{"num_hidden_layers": 12, "experts_per_token": 4, "moe_layers": [0, 2, 4, 6, 8, 10], "router_score": "softmax", "normalize_top_k": false, "norm": "layernorm", "norm_eps": 1e-06, "beta1": 0.95, "batch_tokens": 65536, "max_seq_len": 384, "train_tokens": 229500000}
Below are experts of layer 6 (counted from 0) of a mixture-of-experts language model. Rows are named router (the router's row for the expert), up (a neuron's input weights, with its number) and show model dimensions 240-319. Each number is 128 + 32 x the weight over its row's rms, rounded and kept within 0 to 255. Numbers have three digits each.
After each expert's rows: "comes after" lists some tokens at least twice as common just before its tokens as in all text. This comes from a sample of Wikipedia text that the model never trained on. Tokens count by the router's weight.

# expert 41
router:134137118110084126146092130082088105141101107090174132144120090152129113147137036145138079153139192092151138102129159179173142092127116109178111106137155124134142145096148142091159092091139119125148136105133168142147126106091126093098146095
up0:115144107101171158113098107178125111074097092116112177140077143152122097145194106094152142143110145127154117142109154125132124139095111081108199135116119090177116137102144156094168125145110088174147138114104141125136172190110140163162105121
up1:126098081123100102151147119179095121112183234133124139086137193151117110189129143105124116100133117169108107048128118146124178122092080092179135173079165110128097154130122092132102119174164155142173166104158157114094100100120157049149154118
up2:137171143147091091162167170125124123159120077106106164173078164098140179131119089069138152129100139144073124114087149172133136163155137123127128120114075152189168153121116118068144166079141149126130117094099125128107170097108113136133104139
up3:133104148102141121151105158150147126160172121160141173130137121119133112140115100163151174118073118186112164123116134058122115151061116110143145074127116107124134112151113154118076102142071145145154141094093086127150173140137198102151112121
up4:200158131123088117136105118076165138107096131103134117147126131174106088096173193115085119184092139151159110127162136142138125155131142161130101082157144130112108121152117164161128141122175098087123124065151083136173111091117138107190120110
comes after: "S", "I", "A", "R", "C", " N"

# expert 21
router:110149085126124144177155106103127144128114113100144141178111119169123098089105086111113101112146188125127108141162213161136106090101158126137142124130085098132139193132154129158133123109159151123163117086150105091157140125063137092109132142
up0:136124137139098125127120081157086061149069155130131097136163082075128113100171150149114131165118106168151172174129066128116101148101153078139171179157055165190129094108222116173172172075132061190176091154132108124163120109176147115118108158
up1:056081156138141153132167132109116102132120129145151152124162140071081138183091131181121128182143103157128137116081202097123070165163139050120132110115117133203110126145096056156113123138145063137147137085095118127148120107084155134134111134
up2:195155124122105163164152104063143140118161106052158164113139129112078140092138139126148126137121106127158155129072061108175072170090123119130188106110194119081128118132093108133168158165161118130112082145128158127186124146109134118122090212
up3:135143161129168098164126163128139103155094168164142168097135059149127101138101180178101118087140148156109139150145165098177130097154151100097141155177164116112119150120129119212140130216066087126129112133145156128121124097165159088113127138
up4:153157178128151167147091143068172133109118109206173125134138104101107140116137120106151144092109158066135080124127153082158059166156067172138127076181132093159123114074146146118124069177147112118103105132185166117126147163079160120131150100
comes after: " |", " ", ".", "–", " 1", ";"

# expert 35
router:075143119117120127121113122073077129133134106122146144149114096139128150075148098143080090125131116116110117154122165191137110092088121154119110138126100062120186181096167127181146109089160132133151146110170187112135131148042145139079147171
up0:141147123152121157200135110154144131123155088175105107120130125125162116094113188069153125146098158158104087109134102128126126100072146151112096153159080084166104091114085158139108156098159195116116151064063177142174135145094174154081133111
up1:132159158134157118137099122110166151127148205113111177140108121073105130103123112091094165154133132121127081131138159178101170176152082174088160158080157173101114130132092139138164119158134133088115116093146111135165101132084147132215174104
up2:136114142123115105138179135168118157179128066125121117135194162105108124054123115128145171157138135121126151129103172156132079185131176140096161119088130111107125143137106127142108146104065091162132088133104102118082076125102079131089112091
up3:174110119122179100090109125177113161121160120103116092090112147141145166115135160144141126197132140131131159178111120135192146168096119124141088052122053125145153126143193076105092154065075096145105113105123127128103095110146081101138104144
up4:133110143177138148142140138130118149126123143140194111153107052154110154147136141068107099116132112072096098086141128103115123161108147162078156158099170118137116120106165098121060103133188156146115157149181150131158112135102131090163086126
comes after: " 19", ",", " 18", "born", "20", " (19"

# expert 37
router:107109105142134125150088112106133154139080110086160127127117128116097108137141078142094090099174130128131106077089219190133166093093142100100141129137146070129102164073200183146123122110178124148214122098141182123159141149057145123130113162
up0:068120164103151002116132139123111116121081137164141090127132149151127113106076105119121137165168105093130159087096208140119158099105113083117174152127167140104142155115125121106118145144111169116129104134125156108169156088090186113109173159
up1:072188143107134160089114135144145106096128140198170076154158115082106126109124062141102185159190127099127138178156131169078085122128173150131089114109067149203111112176077151150160112069109111156162122117147081122130077125141152113119118113
up2:121188134163152170106158106123160179177168103115176104175189166104153145125130126170098166137135125095123137134088136117148118174178152110139083086171111117080147125104189126156163127201150140126103120156090141124092155118140090166101095136
up3:082163204152092128147116121104155170205113179072119055119131100102090094085145136151128096085126136147107091132137098144088132106081126146128150053131114160105145153104130157201137154160150128175168121119140171126154057126135194143161156154
up4:095191150122148114142122128113106136092134149154084103090096132075102082146144095109099137118152087154103145108133083154131130139102179094139130178142129118106129171167156148109117127149170153159136096198097065130152131110041130129175129192
comes after: " |", ")", "==", "===", " ==", "---|---|---|---|"

# expert 15
router:113152085095124186101136103146100196162052078043142136175081093121130141115142134133125103109172125105109084111057112158136140089074093092109128084144046132088133143134122146134102110116123124129196093131102222113135148091065122148152080140
up0:130177128165117129168106107123058180118140114137141139152155134186097131104104135157133138178074190152121101107175124195115150130141121040115104129165062073111160106135154193110145118067082129183144124096096135134065085114079100135114104128
up1:088155103145172154145099117128144126100120184108080162150126085149143092120122109135152197173166155051137134166124136089131144153138122099114128132147078112185097203122121117133112140161160145159123174119146141115127085081089117134158109162
up2:062170137110107143108122155164151106119121143172133094179155135093187165143110156109085094119142110173145146138155104142104183137114156146110134118138159055162131121150132128159122115076172109115126150138161126118102192091110117117122125140
up3:132095100199104142151113085078128110159192148101148137126069129078126134059140105171118158160170174114130092055122130136111124117090085114128128113081163202130149098101176136132143211182115112102117090166120137123060171096144091116139140104
up4:160116123102106159077141128146109137099182113137154089141117101140140108138110210105120107145163148133077125099116200127177092143199128125158115104074129159096162161152171115074032130117139207135134150131069119125091130149179193104150078139
comes after: "\n", ".", " =", "===", "==", "\""

# expert 23
router:090126137133135125135121121106109183217077074107165144197109135075072091134143114145137109135099128047133129131134127114150192098109111111139147190125073093070127164139151147164080145130195109148161124090149154103165098085093164195072162189
up0:151117169088122102123068120096165117080090102081126121115197122062116125135148131166153086127153124202104096161094112151168074143140139076125120097063141121073117099138174125107147147159180134147095173108161090121127099121106159162109047159
up1:055114125130102178130113106103100156138050175147150099113107193084151099049138115132092142101092100110126162136093126133116142090173177136105136159059102107101131182154104045090144165114128165131089130102165097134122072130155121169129149165
up2:194169066162161141143140109090136163125156154087119116108098125065092153102131134155153208112149139071176132121076194103186115033113175045168108125119152097135109110169146090079103170117135118124102137152129135125159161078123145192094131113
up3:125113091126138081102160177054135157205104127133091098127136167129099110160151100163049172145089180129141128135121105118132121100144125124142119117061115155137171139138131061136136131086191145138111135130067165124116157177087156158142087097
up4:096128142162120091054173135127153135151111112140110074193129113140090168096098167149117141109097114068112105103052129130091128137135133120200164141123026121139175149121069119216163167136181131168149155064162102124122130150115168127153160101
comes after: " ex", " pro", " in", " de", " di", " a"

# expert 30
router:090104123102024109125142120096095096151116119091162108177133115127133143141135075122053046105151136129117118151152202208177136098122130112112125148118104122144123129136173162124122095077132099137183098109155137108156102112118158153118084146
up0:094119117132148115103146103190133160115165139121105156121168051133114115152155125143148127111089126112064125163126132151084135109127143129087128162163117131068104147192140156178162119095161101151105143120106121129206147162094118091075155150
up1:106167096145152157140116145129101134129168206097056148111095147185182099064115146115114064127121142069148162116111124183179146234126124135130160140182157096111179138108127093129122132172171131146151126128100202126130157135149136089084125096
up2:118158200130085170119120119136112139119093140051165057122069112059150110152102137189176158134084148094114095101122141160127146104128105152141104106135085113162152100114131117104173097102197118103158130131053157112109121181175164153153141138
up3:138159150138103142143134116160136152078140104157119136114121061127147200211143120119167098087098097147189137062107115142207165143143135169160143212154138086135146153103140147100201111107167153115117148146115167138142153133139161118129094086
up4:126148090161108142111123176149125140143136150056127117144063153137126142153162154117112191095203139143136112140148102126149131139165085142117167134090174088132183131146156044123135074132092104177117178127103122140175122164140157140074134109
comes after: "ed", "s", "ing", " of", " in", " to"

# expert 7
router:110125118106126130192112101098083116154102115071153121152109110109118092087130098117117127125138203109048112132121126154152188068046111118131124172110112113096071155149141153184139137107162106142139157135145130094163129126093181116099114094
up0:097061152129135149154133131138129090112073083133118138130115094113164106152136121183140171141117151171118125108156142146104149109165153092194090134060087147163172110128105145144155105066124144154124092105112168135155073157129142161113114020
up1:080077127090127174130139110111117153161107128101190084150141134090121140180123129117104159064127192100095139090126121085101176161183117160199118171126135137158086122191120170155112098090145137073089109086132112116122118103164113168131128106
up2:158106060120104126137075123094126138193183105071096149128198150087173136095121084144148167133086140127118104133105137125119113138134121183149180095152131092124120131130144077110093123145152150157095092123192184135093157194067085214113152121
up3:176181091160067101114125114135139095146123117054144085130152128147132136116144122144128179107146101147092116089065155116132107130140138129151106136130134111121130094100187064092133161174171115125083141099112148131150181157104133152058193158
up4:131155105161112104106124110136134139184094154193121144083088158159096096114146132136129115106162154114174165128148136097097161106127054122103103095104177143165047154128146141095100117051088144115146143144106116121142072122083160192139091144
comes after: " the", " a", " 19", " The", "The", " his"

# expert 1
router:069132114086106108150149141090081138126104099082107166137141118089103128134150090169093053098179196134125127107060199155121090110110099138142177134098071162083172130151198134179067071078151080150135120147139134138132123099112172132138159167
up0:075180071166151094177098173078120093145131164130049118143186142055108140143120129153129136146113063146104100185181155135152175070140085142130147178138086059146153138136121124117177104113098163109100190133115144118087139147163140108096133102
up1:097102134100149106174136116156094095175124112137078157160151162111072162084141180120092127054091159137139104123174159054127135138114122102098120071079091136154037178138129165135084155142172065125129132155155077123125131094111097169129160131
up2:170124143163160121138099135141149098142066172129041094079102151162103127112170126135154098133131130072139097159132138153122087138113108111106103062121149143112196197099100182089157079084149169097134105125134244123097186173130085157145148085
up3:092146199152153167145143097068109137168095116158093143110128093137128118169135063135135081121162138014121118152098119138153078121128114141091059203105103133153163085158105158091100172104108119116108147157166177137091127114151077101171137144
up4:121141075098148177154128145110106115129167056078174113109148118201168130092143106114139130150143091146131175127074105123141120127068151102086105111161208153129107154099112108070139093163156119139047137150117119123104127141145141141096064094
comes after: " is", " as", " was", " a", " the", " of"

# expert 36
router:173169104101120115141064114113134128174092138097124106153125149117141125121129103132044096136128136130117105088103185155133178043125144109149134079066152097132140122105148152163116141109123093166181149175154141133134102139068142083104101158
up0:112101075140104136075136092099101150134121156180188200141111111116124073101107116136140115083145144142130132088179212090081163123107093122090122215124118156126130153159093113155060168116127134139124126142122114133113146163082115129133157144
up1:057150152084119117127112117080072177075139135077148135184129111124110098124126119152104108049103091090170131106152163164180115079181193100139042140090130165096151112133140146109165088106151134123154110153162155109084110109107168116103156107
up2:186141101111098193173126136120155158132162137068124115131168145147108171106139144136122113150164131142132072097121070070108148143108156142093114127129158105097150100148095133129127104130149109108144143160097097119118118137188112163127144162
up3:131149140087151149188090162097102191134133113138122167125108178088152092204123149151190083089107143170101129148191123172131095105200124122138155149097154136100137142101093145150070161140203126148097134065129159138063137087204092096139111073
up4:084141134125114097137152103107126117127175048113134094138102114057111109104132181162118125132093109081115150156102178146154124155153161091176110161140169133207089073157128136156149125123102093153107097153110180121089091150136104084130072061
comes after: " |", "%", " Total", "A", "ity", "P"

# expert 33
router:106144102140107144170109098095088151180117121093130091139079100106098107159155149131092108080170107122112064129146189168181127057088090149138066137097076125065141156122153114084067072092093118105138111120131141126109104094103149111126066138
up0:039141128087160116139116107113113146166142117075148012154078121104084194098117128106127092136125135155086154153199118113052144110106107106092171157108127119169170138149145064126176127109163082134157152196146130115163188137165127141089134183
up1:108149149114117109130158116100169107064094079069170167154171153068108122103148114090058129072121115117149142181108096112219102187099129161064148177099110132105154078161111168130138179147110163145064136144092134136168163122092165138163167072
up2:152114101131128109119132120169146146151115080126162089111147126025097112118059160149149095111091143127127166113126168143134156100126134115115094139131132109089128099126125075139128170173196162171106123104119124124094158147144116143115098118
up3:159118155102163162138190084132128133138180111123091133150162117163124153178165102142176112152112120163188111114152102096091121106097170040089130133140081122170097156135092160162133179148168110179099107165104154136087130158153153119113155148
up4:088177173119158101129095152125180113158104130126133074088164102087126062123127103119124159083170108149132107052160144151163096129101092114118093120136021159095122121134099179110068160130160148093132096077135109133134080125095068112157089115
comes after: "\n", ".", ",", " that", " of", " as"

# expert 27
router:061166103091125124146075123132094130098073128089128140139127092059125120105155106143124119126125157101131063094106168103156169086134121094132110108102112115094167162075113146153115138107106136127150152124150134095145097098037161112104125191
up0:132132170128160216115075131173176092076110079097165184124107129138093120109052125178118104094181159101112137076129207078079178138205166102143105098167139169139111125117161115124137147133108134127182105130160126126143191147097103173116142126
up1:105108123155153155179152121031152093158197184166135129110155098128163116092127134125176175131158142065120107193139112137125124133082151149131191083078109165201121075119196107143101096105126104120086140096122098132118117054129206146139182100
up2:129155163095154136112146102133111058156121092097124150152173133133141100110112101126128110140163030092073146166119133136160128217115152150144141118106103104141166100171122157048098099107109140118133164087199153111087137116145153124174138108
up3:108087116085160121128136141157124127042147084083134147180128060114178105178156166174103129119136157116119116149047134172091121092118092130102130098195153178013187182167142136154117097188164153114072097175144111139138126138173118177113121144
up4:113163165109142103122082134133146164169166081148120057177084115144097159071148156110102142111158131136110088169117126182071195138143108124096168122076141191155085127165170145143109184117135182125191157135162148133117134173117057095160116100
comes after: "\n", "-", " (", "|", "C", "20"